Weights of a small mixture-of-experts language model, trained from scratch on English Wikipedia.
Experts: 64 SwiGLU neurons an expert, 8 picks a token, a sigmoid router.
Training: a variant of SOAP for the experts, 1543M tokens.
Below are experts of layer 8 (counted from 0) of a mixture-of-experts language model. Rows are named gate (a neuron's input weights, with its number), up (a neuron's input weights, with its number) and show model dimensions 0-255. Each number is 128 + 32 x the weight over its row's rms, rounded and kept within 0 to 255. Numbers have three digits each.
Before each expert's rows: "comes after" lists some tokens at least twice as common just before its tokens as in all text; "gets" lists some tokens that make up at least twice as much of what it gets as of all text. This comes from a sample of Wikipedia text that the model never trained on. Tokens count by the router's weight.

# expert 111
comes after: " |", ";", "0", "1", " /", " —"
gets: " ", " |", "0", " —", ";", "%"
gate0:114174164132085133125102098175094138135149134167112102105124167109183155094100114115137124186110163093136144114113097130081027126177133112129098162096144104128104114116087163112142106068103137152128178122137130150152128153126123085109143106141168063137103135153131117165118070126110153122188178123161134111139050101155146079046115041144117093171139103181128181162135101105124150136171159102108169145082182121183139117079108119144164172131151188121096157130178084149144073114162107167136113176155135115175134156180107145139138117129118133117124158178183154121080059141046105135135181157112138090093154158137110094088143165074133075115089077093123137063129158112107130137180100121162202112136086109106140109109151171158084119126185142150104116151073097102135119181069162
up0:126159164127179144140148123124124141052123132129165178115143109104123135137087134149115145228138126136113118126151175123143120089109126080162197133126153139127141102128116094079154053177121100189094114144104111098231164089090118189105122120132132142073082080177113145123132087134174149103130069101099127130088125109144127088136108182113158100156101097158194100108128170088144110170157128095199075129120190157070122147122205077131178117130090102116123099132110097116086140137107071116118135186183082101168130138102138140116100098163093117154123072135094121117113126144135100166145141197110161146118177132094096089199140155176091094047113140101151117054139128084129140092125138139103136086145134125140196139141079117096110107191137172122106121124140097165162073104089130
gate1:177103130171094135164168099111080114137152100126168095155085164118072059133145142077146140110141126125125151097140168158124133181134085083133115106096105129151190047062136113108169048085138064163081126156120155137090125153127142143157165099142143078113144134152092164107160063132143151122152133146111094178113077053126108067157116138147100075096161090154162134141122128157160088158124149084170127137096123182128148156111090075115143149098105093106154097106164078121143096177113072116139147097103150114080126132118077098200059114115164143152094114113178169091084151122147136152087084148056098146188186100184134100150121125143075125115112138100111190117140103151118105071032124104131103134142148104104114098133169079151096159114152132160116204129122100101147094129106128
up1:100173118188147144092097090118178120097107109167153124134114159155134118176137088155096109151132137105102076094180170130078128083079096136127133051167089130074115144105100166173125086112154149158136133065088080155156097165067120094150152160092176144169150133164190130111061143070161147190139100155121107140108157147175170145143156179163169151109122097145144146096083141142151141068178164141113115208078118126093148071143140133123122146147129150142110137152138074140095157120151105136044138112188163098181104142113094100150153103109142136201163169151147083123155094161061133121092166180162115129129153123166115180101103140165193147165135130113105147165106115191148135109117078117083140156094081074152107141117161170087130152129090093180183099143102092124153092151131146
gate2:115181077147102065119112038115107141125102124081091111092119140127136108106151157135151072138128122073093125127075178204147135221099133111120137125114136167110114119169094225135136093142133116112125162119081162189148140131142167132174149066148095137119136173120124134055110095094147142122131083152178104121161092154096157134104108174190130163067138096107169202141117136163135079103136199114083115160118146085085114164125101113131153105211165097138138115110122136109102108137098142086166123142133157145054170125175145119165097086157161122044107169082160134096087120087140127121139109168091124152104173143089155084160139093134166132188116084175122123102122110088096056139112099177148075160106131097126094144144158107072161099105149158163125127094156117100152129118139113
up2:147120163081141150156108154176168162055106128147142128101106106095112142180108124073121133129133059176169147133169055104136112086120153115169128167117165175128099092146175070079127151124122153128162051124153121115089137105066122127159130160087136165145142100133169119178087199189094100124081145153133089123106180145114088130058188165125107122145105163165149129155153168128111193147131107116168191091092113170132169079106145088140158208078139168181122159148172135174166164143144097159112138143143109170138130109048109154066167212151119137141147107117151121133166130139080144153128162107176119078107107154164113176101119152144116151099133156126130135167173136175156170161141209096137158079132089156119143110120113101181085098137146126105120134163117118131154099160065134

# expert 243
comes after: ",", " and", "s", " well", ")", "\""
gets: " and", " or", " but", " &", " with", " while"
gate0:142076137124151177092088183162133085154076109176166139128135157123135112096104103158102127089144161165095190162111168133145082153143132163086125119156143129093169192101103122112185152096078158132108186165147129118086174093119110114085140139165133164147141116165111130113125159086095082160093140117149143083159136152121106108125166110166162114125181202148125179134084131085198079156148144129101074115083136176180102191114141132154091172176136103136148142127181137144156108116095042073104159142065103118171120172123133174097108156111172179151153076123104211150153129151122177170173132118108088131139167144136120126178123166123211145123110133122194095183099163087124099153082133133173167167133120137125126168140178095094083145105121090114106106119114092151161182182112159
up0:082120111122129087158138122097125155065120153126116156133157113116143158153135155166176134150096123090103089139158132123157194113097132049155095107124153121196090048167137141123097096157169091086113069089092173155195105138161144133162132092051181087156128110148158094163147068173103153093163110123128111178133121106157157151171118140085096143095105116099127101095179117187051148091090074113139125158163111120116175095200105095157168102074126156143113175092079085146127171137121170099118141093157140110123152112141161079154111128140079064094104210153168097089114119071127063096093154150108146127099122104138126119104059085147086139133174137142049141098154145114137174116136103113081150106112122075132130139154098172150152116152091150111110121128120151135085069096173132
gate1:128074157133119086117066079164100166104116151078114098122199096078124124130228105121163124112099143117093130161110109165145116097067093102108136136108138189092040144101153129098115126122143105086092148115098112134148096157159108149122093150112150095178153159145136094078098142149148113080120095123109106137101107169124178133171135117116106160109104109178146201077153125114123100123114107106152082141110168113102149163150105073148152142059131077140174182135091180143140049102125146132155130144120161126099094099122072124132145176140162173064146174142159119138136166098157149079173136162110073171150120143102132149134198076173148140117072134099165065049082199144111069148091105070109086081128119101152108086115152165123136118131147064122127134124139085122064138134158137
up1:140160084086132137157162163125111108132143140158204142122046152135186167123065158119135138153169153162181167168117148117137121157192133156138105080126091084153148123198144085160159118117133145123193119143149119118145133125106154132144186134086030136083098101082140126136143087096156161179158156096140147144108125091097115138127165159103163119118122172130166056164097123178102127150164127146062126094157122129152137148078097159095074127150159142126064100094110091162132169149151120103065147157075137099181157132153141103079099108145128120155141089153085138138142107155126144148118106098135162083126132120144117143137034143050120112144160115143123205168148130155078156082143156142146155197123138141144113121091150105189183116109124221105094100094096138134206112073097117
gate2:125116109115115076133173164088167118090104115131145121143030153132145106193124124136094139137160155106142136072128175082144111133093125070083105148146121169160130126145161091155114097135123167094125112088069219125117087086126150125095107092128098174167144137172166156147202134149132121126125090197136139126116126161137167187133103182129100180132130103090107141176079104136056096108123085143110070130146137142137118173118163150198174100159078130162098153105102126103086120196130150091126108110177157113077097221137145160117144077137115131125103031098180114088114139153090089158156160117143153108126111145150154108108113118043129171109093097117154147145103125198106099156163125099140169120159122058172094166071157160147155069156128151117108148137126143103130142160179113
up2:102114152120095160169127143145056166168141143121091125087191117163111115099137136140142128115123096149130152159118067108122155115112121162155108110088131130077152121118071150164121176139117113136163143150153055130133196177101128123161142171181136103117099090069138126151081075108180112112137201094105152100147132119124112079127165087103188103191111127150147121086198123109172183131170157084162194157114129133147137094100103115093124187106195113055136081109113133138156109087108091151102116110126113133153116084125093118108104178123101148182133203182085124166152090111172171076085111164146099158148128125121144158129133138227136069107153138135078105106125163063172164100031149110153120172075148148102127077160114087077130180145112121147149117102149091133128140109138151

# expert 7
comes after: " |", "-", " (", " II", ":", "|"
gets: " V", " I", " v", "V", "I", " X"
gate1:151171186110135114123091196146097128141124120111148126094186169087185116104156096123103119105112183151163111195139102120073111102140139140080071186144134169105094183114094186149138160189195096125137117159168145147125130149108116126088174163173114103125133172143144155121140140114034122104109131042149065132165116099144126132160199076132111137169098135126083166144119120115192113152133127174133169089136088194124120193100164123148121221120178122136100176108176177081111142120107108153122093107126113129083104182142122150116135136122155120092160153059128127145181164099127127117162142069128163079151120126096107071140123089156135140198114139106101092113077121129126165135058108144193147192120117171085102141120156112091088101145112131121133078086129107107114184139114144
up1:134188202130150095143123184162135065151092131126164104095160164087180115113146104132100103131128192130123132156153087113090047124143168135135103184159150179084091166151085156163141145149186124155088128179179083171106161122125113183089124162121124125139171166116171139090140135118032083111144134045128131126178099105108102109170191116103117142175093108112073160150118132116125121155140084142132122125119090177135109152100146149144135228109199106157120190123172173113154170134137081150145111118106117141073108189096106122121097134120175123100114145074145146162191145088119135144194141143104142101148109115093110099169121130162104156131122135102104044100130089154125201149093109161171128154122108146155105129143195094136099126113119172090135083116186114091107165156121137
gate2:042087163199163069135138084095168116140108142169164114150101110127129109135207064158165182122105115117139181164099191116113105141134113133122129120097153131190094150127107162168093149117119133114090173111118130120156122126164137168163111189114112093152091129157110096107180101162106068157089088134104130110125141153158106127174195110141119161146102079146177140137094126075112096172137131136130132137159161042113145116139099102147127152092074137164157197140091101147078107159133118140129114115055086141164118122145115142118095138141172111106146217141173125124140131160135119109091067135129144144112115072146105089081061101167101168168141113150115150114119115188162116113124182160051091082046121139130114117156203186117179140178125133150129129103114175189135104088166149
up2:117111088162088079153141088114147168174116140090121130178146116159135164096204134129157117133126176086071136149171127138110133133157164088150144107075075082185149128086126179144170133090106150105164140133140089118105139131082125138214129132168220115138116102127124107119120120060151146113089148090181198192131184111140138105140155111121071094126122126111168151163060168171120122158127140177074128101110089148076153105092133129198129096151117172130187121068161121135143158138148076169112102167108136122112120130128088102114087121122163115120135133106163116146123114115160109118133111112118138125150126135144128185051035129124082149194179074147117101148089120163110125204088150084136100047081125121113104096177146158126183110116098082130069150154133133090147174120088153
gate3:157134118089107123141136068115112118125101118133160088170150150172077119122127138064100091179139131080051102127115118144101145142148159166131140125137174183164115139160151102161183200117156169090098081153141123129111145132139153159074134151159157076136168125118165123081135132114085152125161135171121122107105127120116073076133088128134160073104037167155130163129124103118095227108183156095182106129180094171111056126098146160174087134140120091133153158158147136141177126097088172102112092119178168108129143088098065194200112124099145119119147200108125123100079111075136111214079137138101176145091117146155114159067126108131083121088071145129144117163100155163154138194201110153141103059114120088109118124143112117152115108125132136120080114110134108125089124118070115
up3:135165141055147108118134124113109184172103087129142139165147121142089146181137099105072105196127104159141104137115059104116159137125074148149142057088166143079130108148105163142165177173135153135111119151187102112150072149156114149118140110161151151125141157035117172066165122102133186143119197105192092115162138124132080060090135078158123185115056185137139115116140079132152166139103145105130135133130102133125137151106255180139084110161099146125156175143154194115151134148139152127127085124139122122118160138128061164113120109151109076122102141127101096152056160125149141135116157109142162060186092145140120117061124145108045151130103145125132153076074131067117116113194130122124142128112120145122111136119126144087140137149141118124147161134163201152083082136145115